{
  "n_layer": 12,
  "d_model": 256,
  "n_experts": 128,
  "experts_per_token": 4,
  "d_expert": 48,
  "d_shared_expert": 128,
  "activation": "gelu",
  "moe_layers": [2, 3, 4, 5, 6, 7, 8, 9, 10, 11],
  "router_score": "sigmoid",
  "normalize_top_k": true,
  "routed_scale": 2.5,
  "balance_loss": 0.00531,
  "balance_bias": false,
  "router_bias": true,
  "init_std_router": 0.00984,
  "lr_router": 0.00144,
  "n_head": 4,
  "n_kv_head": 4,
  "head_dim": 64,
  "vocab_size": 14945,
  "norm": "layernorm",
  "norm_place": "pre",
  "norm_eps": 1e-05,
  "positions": "alibi",
  "qk_norm": false,
  "attn_scale": 0.125,
  "tie_embeddings": true,
  "parallel_block": false,
  "init": "normal",
  "init_std_qkv": 0.0221,
  "init_std_o": 0.00451,
  "init_std_up": 0.0221,
  "init_std_down": 0.00451,
  "optimizer": "cautious_adamw",
  "lr": 0.00127,
  "beta1": 0.9,
  "beta2": 0.98,
  "weight_decay": 0.19,
  "lr_head": 0.00846,
  "grad_clip": 1.0,
  "warmup_steps": 244,
  "schedule": "wsd",
  "decay_fraction": 0.894,
  "decay_shape": "linear",
  "final_lr_fraction": 0.0,
  "batch_tokens": 131072,
  "seq_len": 1024,
  "doc_mask": true,
  "train_tokens": 481800000,
  "steps": 3676,
  "dataset": "wikipedia_en"
}
Below are experts of layer 8 (counted from 0) of a mixture-of-experts language model. Rows are named router (the router's row for the expert), up (a neuron's input weights, with its number), down (a neuron's output weights, with its number) and show model dimensions 0-255. Each number is 128 + 32 x the weight over its row's rms, rounded and kept within 0 to 255. Numbers have three digits each.
After each expert's rows: a language model's description of what the expert responds to. This comes from a sample of Wikipedia text that the model never trained on.

# expert 51
router:150141135151146124170099143144136109102160092140102125051115169140093140087142068097116140103146148105147191166160066111161076179140142101152099145112172145170194167117119139116143132117131164096154136132170155065146097091068087147150120106115088087150129167161106019104109165145115062131130129157174131148131107190074124191103143161150087102124063096144128120094145172133116139199183150189108100115126096146106128114134187150096145087091109102101084165116177118081127104081124072108119110170083131137125088126118097101143056138184124131096149136114168153146191188152158062074149116128129114101150193164106131124121179125104150181113085150150150206128114159133131112130143157095093109110130163105159089081152135153170124106146120169087085091113110183101163140151133135
up0:100135151121148156093163097117117079085105123091113113097083161139169105129146129090106146115135130124130127154155105069095074162144157112162118131111102166101136125150145082075152110216165125161128131134168133141184114113090139069109149103154115156143128164197142130043079160108091134157136102127147107174124122139198178158082079047112091122116130076183155134117148079157091076117121125102187090089150078123133106116053114162115137114128159147110132080094125086125143192149136056123196114141168144143150129120125179150146077103109156090118151127083081119146138138132172119138192068127144090099139086109150191123140068116121190137137097119087187148143116107138121128099118180147148079146147139111103165089134172117164170062141121188078146131155090180169089150138052135
down0:140108182103146105037072047119060129146116166131149137124120108133118112123111149086109114123106163157145140190238100142128191124167100114109165131066087128106207124173152055132128132111123163116128104127139111141166101118096122153110137089138139159125068112151115173120091085133075155199095083106091124129090139144119163146201108158167097177167098122129129123087182134133145135123119161151155111106080124116151121183178136160126125115132104170140098125103105171143121189148122095114140167118112154120085089073113153097119094125139089170163083132159108190116190116108070120080176178140092139145133103131067191104090123124114104117139054180117108166103075098151157187085122122155121123102131103130102154128164083128166174156160118127152088122131146182100192174134128152
Mid-word fragments, apostrophes

# expert 34
router:129134153122143182145116178143113096111114109148119118121131177108124145090149167098158178106141110118136188187155103106155105141110134175116166114111059161112169184101078114166116161118151171113116151102139108066170167123106126080148116130111084114065121096186138047097078139121096130167102103126131131157133079130129210125133148202144070000146073102105143095121158131077082150140162099179177122083142168087128163106148137093118161121142163114077121151143114145106099153155135083135149112109104203119106151077111084118161140153148166131139118140050143203157161193115180085121134145165176102112112134109136127108109132158133189138086153098119161191156118134085135128193131111103105143099103115085161104115143119171107152085120076157117131150173134157112112115110076117
up0:154181143115182078146156128137136068134125163131154155127176147067174140113127063078142161144218138115095163150096057104102145065152183172062113116138110148204166119137165134133128143070182081083129153128123134068151081190122166109149126082124110135148139093098106142112102115118076138124127132133136161106149166194176160077149131142109078059163115101122170120119126118080092131167124124082146074147142139027128174131106130094133167117135141150135142173100104093090140140115074110152158127151116139102138136137170126057113092145107173121144087092117186111118134135071181100145108061099112158136164155084129091176154178103146157117107154109157150149125163098142108115202103104118126132095116180102198064157123114111114129134086176190124151158120149116110109150106132146
down0:109137120150147061120146095110107082145153162163099135102107119126150095163155122139182181110130156160137128131110146133132086068121080172151082213151153123145093175156170125136157143126083112167110120075128160076126141123096131115141141105119127144124117099163154129077108116184086114168149075161121112113187141204085160108104158123132119136096124174140125132107153159183142135145118123111167103132129148060081148119117060119200150155164139137116091138069165129134122143157104135141116148113119173070109120091122152030175168111102148156141058176168115148117112176161115108132133087098178063164142102132121115074154125159143167097111106151149142081124111132102122111121079175138143100147101196148113061109162181081136197056191113058059081090105126119183086130099096108
Name-internal syllables

# expert 7
router:164118132191191112119105120151146130139105092131106095126082177094112101114146121110125183171191120152123174123105091070142155149168138112095125141153133193121183119141092132144089116109162194134149152089146113115162129174082127139135081121161103136107151139155153109144114087123082094152078107113158095140116068170064127107133146149061127119162094119166165140157166101146127121212179095155115145117140092047078182106123113105069152114095168092151154100122124096095119179063117163118116203113107147141121070115123129128127101163142131154144094108130169122158130094139142051133134093139154071104079176108168069103115106187131132171091095086119159163156126188049075134174132132143079146079086129102133153116196060149112130163099138179128155175152123133100138166163114170
up8:127150187036130135156091128129148155123120112153195152115131144144104152205131107075091153092141131143149126113125150098107096104155125125105178135090078120117101151140188115109113161139191112151081150118093118165177081111099116155174109178158109134132101122143125128082196084122136086079116089113093153090123138180123147100184125088137090086105136116129111125148133205154218150140179146156093087201158128074084144174161128109080145123142127120203136124146099137093090138074087118158166113148141136102104135149136114104116122167162100084091127162163167099142172114169121152122129059126093128138108149105141173106195080143168077063125111106136118128165157141161172180166220169162139119094095141156161126145100078137109162141132126150143114143131179069078092057133139168
down8:114124099151165115125145152152159127128120157167160149133142140145120120127134131088135144125163126179114065160103131063165156174099148176166142099074131176108136130152145100172110175090088145094107133112207105102184136154211088142129099117108095080127112106168123127040157081124111163180185106157056149158091089141153125110118086120117106117123124095109139145157138160042107094115071126107099146123099070099105070055130162150076110100091136132100152177108097109110153098127137120171097173128095084189133083162085156131118160131139169151103102155182102172116125095120164155150131101092110133109175089189179163115136115150138122135153154121122140117102183106143130108103077134165131090130105102073076082129153187107144118182146135206160124234151110090112135169095164116
Name-initial capital letters

# expert 46
router:165150145139180142097147170099158116089116115178065095110084168102118129133174163130088159098147177083130155211074061082096157120137185122099130144162131125147182156137099144151120117106108150062099136065160171090182099177094114130153114093110108111120161094123154135168133080111139105142137208113169106098124107161135131138112147127140046055154139096140138134142148145095063160205190055162129122143142089105083172087127184117058102125070134092109094137112130118089150106124127153101150104180114166149126135116098168085168138168170100135139093112144201103172157161178181047127140082158153098130103125138151140101117147190089131165102112092173134153171147171092103121150110129139143127110139181111156097069130112127116140119100109130139154130141112144142174136130066100
up2:137146118176097145141121137123155118150131047176177138056113128133133150140146116092069120122117137133123176187153055108100091090131138081078135076126193133167108185129086174086107109088174141134161117084118142172151130088119070130100151067137118146129106137140140167105141150139119095140128171117148086080168116129130154185068160086135077187165127155158132163143160183136118133129129069128144114177222123152106136149127121168140084117153168177105073129104142080131100142155127186079138153163120143092107126116161144118207140107094122108115138083174046108208138175122064082110150145132119125124110169128179142065120150146141117132124152116142126126088137132110093115068111174130098151134171052153107125144097132128118071161107162212113099104071088125164105135149146138
down2:206144138164102067129073163161107150177191133092150141112158102107156173154095135147118166174166089115093183110136173132106102124058087102117086145090126126110075097132059131172192169156134102131107084078150162140165134107188191160097146148076143116105123095112108155094118149119071080149135114122111108179128171088130111142151125107126067114146160138172132142112128132075150147119081110142116101108114119174103147147082151106174082104122090148158110141112124147126194077143109139122117180182064114113101159137158135098090124038180097108103115213136108186101156130169110098108117150105126104101107113169174116062123173136126114119106119125080146138092108208167150118141120102157167098071113133105192107168122098114148132201085145159129134128113127156201146108145099110
Leading number digits

# expert 36
router:119140102121138170155156174154058158080103088088092083095132144114091110137152151148148123138174145095200157151129129094129140152150188108127103112159103167137181195146132122126136140160159194096114133135160125099178155151120129126105100076111107074141160075143154114061129105128125111147134110139150073138102138134161159179123161199120114052160052096137111104174173122138092155179157107175076115115163117105099157135113171121084127091142110086150101107147161067134084056098105126063146178132162134145094121070093102156161156162154077121164090157131178143159126122135124076151153062143173121064146144133130175122111175150133171187114079129188126141115123186154107132121133126123110115052093129075146116072194122190131152138122110168152140106110136137139080154086064126
up0:093129135169105182170145107088156156048133095201092129159089127136112114104128153110132094136139139123109125161102166153143156128158134161176095094171159170124127126151102121144125165031137181133113162108130109163139129104129135086157130119105090088095106088087120118083094116148103130157088122125117170164110122114125164138063091102138101121167118128144107121161153194123151103123174150158090206100135119093053146177150172090052142095142147127122092139080146097108183099125148075160224123156144125126129129113085090120133130204153064109142069137147151132196125108193130068124122086118161119068141107102126147109120180100086061133167143154109152164084124140128106137192146132110171085127160131099163191099156093188128155126099170131170054120104105167075119153141137126
down0:151061073087167177159117086114147144087145141161107092101071117113106103127104163156132120135132097102145108083167158169174122118147148170139093153105122155144144101112124096101123225128099192137111098122103173081120108107138101185124197122123157156101167109131149036159136105186095133114113116166138131106129182195163174158145126139144084154104104136124145096121220123048157106137100095153152149181082060061152128150112103127129150144100151144178123073158090096176131081066089112131150114138168138082120175118171131120127123110150149127152146115043148168145130117130115075156163141091143162129140083091139163159150135115053127138169157138123144128107128155169177152090143173076141106150142128058130097135105103101130151118079099147106143136120181180077129169075081140
Sentence-ending punctuation

# expert 2
router:171156144104243128121169171143115077127048126140072083075100140104134162099130149100087111143156108122156154207067100098060127167191132127119111179158109173143161140140082099109141166098122192107095116107116120106139136151100107125109090138130086131121159136155133115176147125152138089133086156108178141126150113134095151134111158123068112096131134145145127106141115122143100087192155130181104125115199129072124118162133208164117100134132149088125109133109107096149078132123142112101143148186096112126148103112067070107186117098184102144130113120124151151144127156152150034118131104203180033138119157108158140092096114168113195146104067087197110173130143193072117138155101108113117133131117181114149117112166080129123160156105096167133113172175130118138126161149107126
up0:084116067111107135139153104211128150110100157178095117129122177082186131130180123140172135161164151146159118154145175123118101127128104149121111154172115057168149181089094147105122132168115141095123057073095207084114132127105120102102172180106140184108116203087142154130111155123131165170108156121161109126140093121097106090158097127175125086105130182126120123148123080157080068159096149131089098082180103126175078135107130125114131121107093069090165143129180081151137110079130149138151182225164123107177104174155148061098148153153122110161149111160088151132095161084118124140163109111178145104098102110145079112140124122138149168155143085135087108140203147122156190099058163123125083099118165096134054149138113116178137128118152154074083122154142157087150119138151167
down0:143106124068136148142073149127183136127147176088142106127133117151160141160162141131118143120143108133119052107111124128152160132189123116119203151127134078124134153091111200124086174148129147115132127072198166132099100050164106089099133162149127075128082101108134144182117079132168105175093173133139121099141162043168139131117133126124201104081136112108148130137129142134167177108055131161178129107154103162165096135157117158074163091137118099172121112120101067117138153143136171140143145108066060099138032117149157182082196164112099175139110094074143147132098104116122132180142105182147145134167192114179110144108078064096115075159123145152120089082163134077123152094142089103133101116096157134169107100079159126131127103132122107098154110185147113058078118122147154
Model codes and digits

# expert 32
router:134107104120150158187161140151097109165100114164101109095115131113069135158177161122087136122205135139167096175131095110129159168175145152093131124124143184089255123132075149161140128168132185108136132134155165108181142126094122127174087102129068099104137154133140124105154118160118113108101111130180062114137084141143147196154195180069067045164111095126151162153129154119154148158158097157094104161132095097122173144133151105112117063098122087123135117117148081088106081114101108085172153154143183124103088124107096104148136142167107089169106133094188198155152162119121111165131069157149097132149138118159131072126170169067139183139109098162144153190125152126106120131135114137105152097101084123167096134130164100139177117069082158105097115138082092134082143152073112
up0:112119078124108155129147151122116152102131169150124105093125158126108142134172119112116137149142111105155074110093146129122127127125085199164136137132092101131097186141115131182122134092114170155179165145102077123141106112147115108135132139150174104140170082095161105180104123079143172129083126182167122080085100092140182117167132114106122172117196129138130142158164099068131145109117214105071202123120112150049075151140097138163065114198129132082108166103105109166153085151117197047168169156090139178123117064117147116131118124186050143151071091138135119153159110100131145188155136184136125116172175099146097115106153153061151155121103150077116165059112101111136179200059112118119112083169131126073128149070145106119130094101138080178147135173109121139137126132136141
down0:162122117113089133135156128144148143144150059142157115161164110091160116181089107179189111198176138130066137175113169105148148161074160111134118079115100161097205119082149120122156093133121139138120117115176150128138105121132110159144139042125067104078070089117091098101143095176200117230144125154114115148119159115128145158144092158218085114142134108131084132130102129127121108062083111105106110110159130144096178119146108118121161080107168157074118101135161094146088119105127079114184167135110164048126119159123129148070192151166147149146106157155109147111143112103107133119124101118109198110100128143208137093177154093093099113141121095150080111135116130125129104124099111125145134106124131149010169122139098120111152147143159147098163180116224132134129156115082159
Sentence and heading ends

# expert 56
router:160122123098165160104110122126130123129146084093119102127137158136095135099159125074160157105150077113110135186091094087130151112133138163181145170136150166152172153142053183111104106099088166084144172095138174104184159161086109119110106134115077114103144110194137109170135154162111079141079101103161109096128132121168200152149163139107068071140134101136172134127145149120102063161168098188106080114143089104103128137168136100053108086106134107159088112131107096128081110105100125084141166125075143164098091118070122145117103157207118109178090149088171124204164129139133125132116100120159111125126181115146171137090178171106122171111126097168163187161108205095119101168138095167109154073126154133132090150240123157167146112105073133113091164166121118116125189154153142
up0:168136163119188193142083111134146105137098179094115127089172100111175135107101021116111129126125124135114112098134136158119167087171131160171082117066148193152099119100097109140176154086125195107154172167090136078180094131091139151135097157131139156126118135172131131077163139177113171154090147049125117125112038098097118157084084167121142121132101154128173118171136144162134160136094131140109179129092077154089119164200132166116170045182069107092169146087153137145132103113063108157158091187118160098100101176131150129135114118111118087113136074126146173118164122174122096143065099167136098104141136236114105113120112107137164124108105130149109119179142113154080148118128091146114163117145147098155144132137130169108138126138089108137113183173089131145128087097089190
down0:129109135145137099177154123105127153158163136142095080117143122070127090201105060131144075165166117170108092129148188119180080129139148093125151126156111146027075116136171150170177105184122134127171114105108082139172109110156127125158099183109079144045152144150149156101156114096110126103070135186140122108114129129091124104152121098079132125163055166180166164182116183108149087114101150130059116125132123167089104133127131087124158127122172122093164160099158107119143150140104171109156136141054181124172152113118131113185163142118089129127122094143150182119080113140075102139139117166144143159124141138136097108151218096143163216030109118134116141178090133158153059144118103126103113092155156120137094172120162139116069141090104096115140168116086149149084108150082115
List line breaks, Al- names

# expert 29
router:132146085134131192176138149141107126127077162151172101085088154125107146158151155110120137118193140123135180146146027138141149128125186137137096136127127208169121108122083101127096129147120213095121163072174140110176196122096114103132098103104081093112155103157131092139126069088067115155126129161206077139154079102132165158095158138141114100142091137117170132182160129107144128171143151157133105107169114150099186127167126115087158106133119068150047152140168112114068146090130118126126164165139110089106095096124099101121073134176113113181105104078176142134131138151172079114098112186156081101160129071102130088098100187106100151082139109136139132128200141106121159139143141116109168107133148072158133122165143136111197099067093131134148097157099186087116203173116119
up1:101183098105146149142141202073111134140116127120161153136084134147146115131117126120122159160072139130142114107177107132077126107185120130094169209138117143094112115127126136181132119171140174135141133089083128198116105105140142084123177192172115067105140125129121073092172129137083082158136110170138135146088137101039168074112161156106124113151142124168074136105135213104113182074101095135112138131177111109085093072146192112185075166155096147107078128085102091103124163116151088103132171139112116171125121078104131058117124106130072052136135102154118134079136137114169174110114183122170119136140157080153144113109114149152144138103149148141118174087161118121116210092126124115092075132170146186183178117112144116105141133097094137115111161103117110192113218126174161
down1:127128120142129119154200087172164136098118063126142106090131122139091136183107109081190128147200181114151128115032165177122119188082107154160094116130096139111082156118104139063145115118093165135145159075175121051164104058098096095115125119122160149109101129157124171148120112096093094154106140167155121152118147149145175126138107065153157098131116154153114137139146116112157105140142163154151146147142162157160179080140123085101186106111151056120088126149115151118130101114121143055169109105125179190095111175184174138114101068144155165167164106058066122080119135154138115076123111124102182100131075155131153106137123164089131097185110062142101164143120139162114115127136113065102151099100160137151095203164117109141179115128184089158194087136169155104133130127097120
Clause-linking conjunctions

# expert 42
router:114089153149175117134127119150140101118113121132058071113129134129090126151104128096142152120199119096128178140101117078130082149176183148098123152113108199149192153196116129149174082152103118069072135081105153155151165157104102108146121165083119181118104080169146162147107079135127104098107180120152145117110125130118169154154150118110118101153133110158112121101124096115103172174200107195144144103140105105040108132182137108060109122093141087132048106141197103074143138149100163098119147132124119149134079115095093127182064167166083156155120159096133132154108179210189109117132110147129108134122151176117152146122137136104132133129132124172120164103144191110082137181157104119077139091127150071126067166156076139085118117101097191140156147065103204151083168135140133
up0:112057118080068082122087153122074113072068138186113136114151176170153118102167080108126162104134113090103108160205150164138138142113132173076088092137150147165138120138119139157129130126140135120100108156109145105165138108108120100162132146106137153125053159104139157103139148148089155194180163134102076105145161134134106159166127119149142148124105086079111133156166091136063176119104128116116161100123116150129070153143143140079163091133139150134137159099138056121127067204109136160194164159141131106131115147081194109179072103142113116161131172098109153131096209129173196150132085107167135183137174108142148102157172121096110115088115133118156186172162125161109107167141091111094091139135125127162113189144104099129107205071128221122069109089071120098083141125101128
down0:110112144117137096131155151099176142167126086169190143145062124135128116147146138143109098108144133130145136162162205118182127130153164092106158054147123094169053113145102106151181098198151149166175123126157128141103131105155155116102158139187102159163096109190112214112103143144075119135112111141124178108116101104095074153111103084115205190139164154105146139193089108122115153145138092137145159122123160164129103161138161102155104116083095129060111129098148134090106115161149070133101170131135067134110062149094142117121108117128118157136214116107178093094131149129134148143074167122148087163137114066132172105209120098189184156087159071134091136122116069124070103108102195090113102139106161074166096092173098115121112081091091148120117130147089105161127149150142092
Sports and award names

# expert 55
router:165130130162149186131127170145125128127101154106129066091087125120100143145162137098113169117222152084135135162148126114096111146135168152102109159139098186137170128165087129159110165148127193098100150072148152083179119185130069132167113108102077085142119130138123136125172160132105106173076192097161104117129104126130112148145126116137087136127067087096119088155158140132093105114124067146085115128144103099076109112108140094075072100110107109145103116051142090104121129134130148139138148164143173129088113134087116072193106177157092129116135088108140131207187135151180090124116117130136083121128120185162180070099151141115132192084140027153145200168165186101100148177126133139071131117109137048180122095160129125168150111120110155111093121144081144127100165208106141
up1:173120085089140106158139108163093088169096165091118146075101147098112174099122113149143135133134127106158130146163119128153189053079147137160147138070101176141128123132192126167107106143113135130095192138131188150177210075139197123152114131150095138110088139095114102155075180167140082199058148080079149089112130140068128101152086155087117145154124146138161132152144159112181158138132162116098076136146166137054100155148156207181079095128132119159022134142113091143145160132085127106114096128143070137105118065126165133142101119127097107181096107129126153124138105146101116100117120125119107096144164119049122150088176101176149094106163096125172177181125128081136118089156118162109111111101147100146175175146057176155115144146125098145128169138127095115130082171112161
down1:148095147160102137146063139100120120145150154128145129083131155177147102114150126105169158137096163137114071145150128187134162130142109128106144112117111200103034056098158169101121131140125138124052181162104125132106146078184154120134200139122119106110124076112124133174161124130073082117141124081033151170103145131171082099163160139120144251108031107116186142109124092147148150140086124107106115117088131188108099100126081091106165182135162067118083119160154151153140144098090147135122125101104165106150137134150204137134105074118137126143147137148142166134119159133119084128121136056079122139121113101108123119209157101109150133151111114186101162188093120164136131119174115134156092088101153089181149197167087091126134092127111109119154140128131107061145132172122123
Determiners and quantifiers

# expert 45
router:140136167132179203139092161138119105090068167099112089095145140148082148137170112115097143106174127118155168132106107115025111151139154161131099138155127176135191127143088126166084144130138185067125129138166152102157122174126104094118117091102081114169172125106112164123160183126063127136125151139117105159152070083124153122181118151142032105177085125086131130119142144163106092118148116145111091105152064087106155106112141113065088096081147118141110123102153118107108136173069135117169169136120161137055151148093130132192087153150096124186162127106156119131152163157158120119084114155171086150116138089099184069091157158114133147104134101178123149157142139123067111142156120163084166117128143045206116100146128139157095091074136183150101107173166137084096161180121191
up1:104135122129116218099127096107118141088151111073122146126140153155102122128093147150103161127131077158110090133110063124108129157153105181150168166126122134139155186136114173127102108112094178100155105164133125176142157162077110138157125103067104074145110047119069126146140169132167175128155154133106116160183199133108141164131160117116152127141149117173103114094125193143141168120099133124106136098123165160086124080161139136069205071110152064070065106135105140066168125067152095075165077122109142131159117118121148177152106229084178117154188112107114105099088125147195132126150144133157159100168131156105144131118082151121111140181138147152162110151149110125087152084101153081076132120127048085074145146090146097166140154130140174106218156113097147109103156151141133
down1:076177132122152126149079133097114154116179130163125107162109114114076151146108112160111098109164097140103133130178103130119120111157156092151179146184140154090129128094138081115134099127124093113117111107058123103138027150073090122165089129119172129148055150166157115129163095141137084093115169157068178097136128100137184154080117136149143116117176064155136114185144099151119131162145070083167161096110104125116133140091091120166134116127111123108133084151121101159128083144116186054159132129201075130164134128100162168133167158118089123143106167132082156094090171155119144097200139219070157106182152172139092138128092105084122125187144125119164054156083187111130134131122177139125080162209127112168115107128162124152096121093121159084097073133123128147188133122073161
Articles and list dashes

# expert 52
router:161125111135118141188103147133137094082132146142120123116125160190081081148092106136085090125205116096150200146100146097105120140120147124157125126114105122121182144184126146090132184140113142058092159084140108106165166116056158142174106106088069129131139120069182113137111130172096112163127097087128125176148142115107143129148138140145115064120124143142191073190157094163141129174177124137103152120126071087111150154130138087041122102051133102144065153098175131136068157078068191157157168136110172157091121145087125135188104157177086124134168138152127101166152148075117107169125121183154101075154132159128179088162175123111104149114159132166155169121169158125112139174128133136044115124138142082200102131162152135134089120085124141145110131153077134092121187116074132
up0:179061088107142170170123139062131148103125083210173066101165158135097109091106153166117136125150078141062084114167107084134074088126183113082135127080117124160125144153140164151162140149153150158151172131176100144113207174096165075150129093116104085097093112121131129128193167122079110124093128140077189178124199147137169097104153167126096117097135115145118099166166154128156155167145109136103123079125105074110121138133110196136129092144202104133129169149093127127168105151085165136151094150055128097114144136069110159135117146137108111173121127115157125129126096149129090109165160140115088113089094136088196083138092145090108081181151102136164108077116154149183158115141113129062103129137131115145098103144120187170123164134163156178131100104055092111154183076140097
down0:111173081160101132082070141138133109139122163059118156111104121119134129139122125145099193146143164140180180114144095166116104136121108132106116118131128180197160188115188080152140104141106103076081086163146094099133135134121139176155115122197127154170072131069127131090119106113136157086175145094144129104084176144118140123120125167194094074205162130145114125086134113068130067077193114154097133107170093120107154176119129061120130136097165104136114078097106111116066131112172057099105165150117155085110137101122128148162134182157116144108110122148071071125128190137130104126158140129194187147101168165130155136162137070104065143086187162133151150124067118109110104130158106159152144118084163137110134116120161125162164088143110137075080139088167154068116124193070167
Infobox and table punctuation

# expert 0
router:139116164187187137163110086188090081108123126112145109135092127157117182133159124109072163145136139095145128147097102124086154134142119136075138177136147166127248143162073139142146124157129141122119178136129134073159170136086077128157057164126086099119161098122114174132123127127107109138110175179115089166119085096128145174122181178151099053200142160086154067142168114120099130149139131166077098102131072132086173139172152128091172072096144104139062087104168093058090096111111117088161212102087148123122080142125134135185111195102158135155155114093153149124132121131129157152096082141113094111132141149138133119088108108104109188097071069190110172128176147134103154167120113138097152103067154098149115162152132147150123142107105135114069138180134140100146171109116148
up1:101164081101136152173212128143112114218125149120129101120114153141108065173065086141097074092128079140115090150093165130109142078168098164161152124158124113084163098156134176175173131172167116136123096115155127114141050142104148115123137151118071107126106151111145105102141131105173168133088144109155122146151127174202156167104146118140117117039144130095091151092185113165088109109135098115132125122069174122106138166099116164172123094131100126195113139149084116141119172146119162168131090161139094249115162117152051133117125104095064095073131167140094119141148090151104099137187154147147123078058161144140147151119143128143159098142057165055189156124105129123130100087124150138173119160193172143105149128147140125127150146158100135128073129156119148149084164155114110
down1:130086116137146147149181107107110185100119178114177132124163124115138092125118144173085087076064088130147148172134119171160120135126160070168087145150124163150076148116160193097164130064152092157165126156169156145147119111118101171102127130140165091068192191136095118107121086108138154157128140163205130138105170114161088185064159129146145127132096078134081086102111198104148098123109140148119129195069119124152076131121104079173079122082136102084171167092152137143141094101107146138129117148137176125054094123111083101140109127111135103146090136134088070144185162122119051161139190144164131167178091150137128147131134174123150124168229100090150118054135111136172140129059132124128069152152063122126080124076144101095123133110120122132116080153143146117118162134124121
Space before years

# expert 12
router:169144115153152156162135192149112117145040119139073081091124135109113104090133117082115146079158157123149137171097084132103102138173168131103138123144149155119177127159067137115103101169162198106096158087127154120170144147102117116136053132122077134149142118165134108139129169148120098148090128110226136189139100155101130152125157156092119131163134119113155078139113140147093111149171071192088129103142140103095113144136117102144058129108133093147115125100098079126113107134093123072162174173083110158054057139077093115180114135151090080136110101133127116145124189156189086122138122144185121113154152125135165123109162144163134127051117058144107160157137179071081100182154098138053138121176140051168140139157137143080132128104107124153154102149116124156153184203067120
up0:094090109071152138158158100109078132139188093101174123113131161176137135121162169119116164139169081175102121153107147097100151096167106107117103142234107153187123088141129193193128169135162160116114135071131079089158069149133096114195147173112127109149194152154139134085119090116150097128136110167111107124136144169140147087174079165124130108102089126156136168141117096106117124117126140157088145187125118107097125091151121149109134127122169148117131151152180093145156128107086102128070085174096140046078142131146099098137118133226113115113096154110136154157143083148098072076147166111170100124114109076155144156119207109093111137156014120120123178084159100139142134129092137135102134077128123058170153109141111184140141155104102108104175135068123084127140106076091161
down0:113168125162208164085107128102171133116132191064125154096124089086115150115135114090150112165114136113135090149061119133170108101114144179135200156097117155079064185162113079133156144212115131139133153092082194138157066139181140112168107134092067130109133164171136084175152149143167121098141056121163109127088191174119187121148155099118109123092098125138155145152115087088151158078113130158117136118125105145154088162131100166069151114114097119103179153127142133090141139085100132174093096118112153166136082105136152100078162161164145136118130116178107194115150111123112115224130119102141098114138094068148098163142099111077112101163101127146153142182119097100210178123139089155123146148144113069092078165142084147144147080148156097105092164100168143093101112099144172
Word-ending pieces, languages

# expert 62
router:151156134134178136112147124130149128128109123138110111103086194146066127094170145127070162161213137127126165151106078080067161158146160169117079158148142189113187103143075181148123117123138177094130145109100126152137160138100055115132099141146116114159158152133130110112125072125094101166072134106133129109172109127127137147181155141076118130183115090172159127151172073113064102209221132149065104047139101095094172163162131145103156114122149097137139081129147093092111146091088149098120164139149165096052127095154084108156067137167105133171108135153141136153109106151162106143092090100150099088124174126164087110062116140114126178078140097166166132139157176084064118137117109103087137127091163115139129096138087117165108153159108163158090160136081160070142175121092153
up8:121154119122139151146145090180099088182121208060085132087096109131121121126146119101170113134181122124116117121068143081139142156120108174112137135107137110121082101128120128173090129140147132124141116138139101136148073138122099154095150123145111098139135111114099135133068073046134148132187177131112139150124189112155123149153126179172137092129144123140106223094065160125173095106130109128136160141131115126103122145219074145131143161137202053139097089129198195132129132101180115115189155038180159145099112176128093160110109180140144149160179157153181163100174108153208127145166087134163104071115149129132134146100142080143096095130131157188127148146112076101196142113168107142158121048140095140116106127133168128108132092115083101143166152093109118069122104071114149
down8:159132141125174066134129092115096146152126174201163108120143116118098153162093118119130116115154151178110118182146100128145098109141165143077134159155186194110172156097152117124076118093136137103149142108158109166093126124151143110115085138050136136136149144181143101158163134145078100145099096154125160126155130084104077099154096063141089117151102113125128124124116103160136133090132057136134091075102098136149136122152113085103159069058057180093168178123172101234158196159118181147118109197145082154143170118087150101114176072091077126126124107148144148115180102130154089136111170153105141136170119149158158170097064106103112135098154136150157144136115156100134131108143125159128112143089098096163068148186107117097006145137141168121109161121139196163102115076147100
Capitalized name initials

# expert 4
router:132108109164116166187073135130177155139133145092097087120107148195124128112133106132090133135145182113128152130127132115057120124141131131116142104147160163199176153167120123123082111131156129101115153112075154093166116145066133087152079141148067108129195162114098102138110126121092100159081172105190133184088142140116175122166142138123129049157101124118128128166122102136107106190147085166152106127142108126077133108155171138074161122104122137138095086124120112136132089113093144130134137156130157119099107131130115090156156109156150140163121116052156106206140160149134050150126102194125128108088138157143178081118183105068102123143122124198170180135138154107084124134145120125072168108102177058174086156143102167130198148117104126150080172186096177115124229067048138
up1:148105163164097171148080162134146146115113091154091103106130146105167143139159178127138096089144135113108186192156102147121071046153129122095176126193148147126165138139092118162165156116185122093153107078113200082090165130095098090161101031141121119130118144149126120091094143087140085049148146159146137153101100121136111135117187166093120105099131104078154169178109082126172143122125123164175169113133066103128157151167117113125218067145117147160107119126163166086097151144109103126153161182104080152161119133131128120157188086107161116084099141133165120125102165106077174187098128131117141144149141192117148106091144139066119068110103094132131104140159131175094097093106116170132144121142102132077108132077135168064137176173113137127113187188063116102120173094164137
down1:100128138060199128210103052144150113110124100081116178147086150112104083152169166134118134137134110090122118094116128120138186106179124131139125143171113134106178159130097158182113104166132097120166134106098115080086127148087179166086139150148123074193164121122157131111174113119076113103097141124055091095107176072092115183089144146090200108137180148136145114104085185137149134072106120130142097092150112114117136107142146137140155098157100139170092114118151120178182151135090153115106126067051180125218151181132168124158104117185078113166160171125160177136023148120180127100119107115116145123164093096195138128077170098136127100125129114155089119137146101162091100104096137112130124074098176162166133130133114094089154143141183104118102109103097171154121128127152153
Spaces before table numbers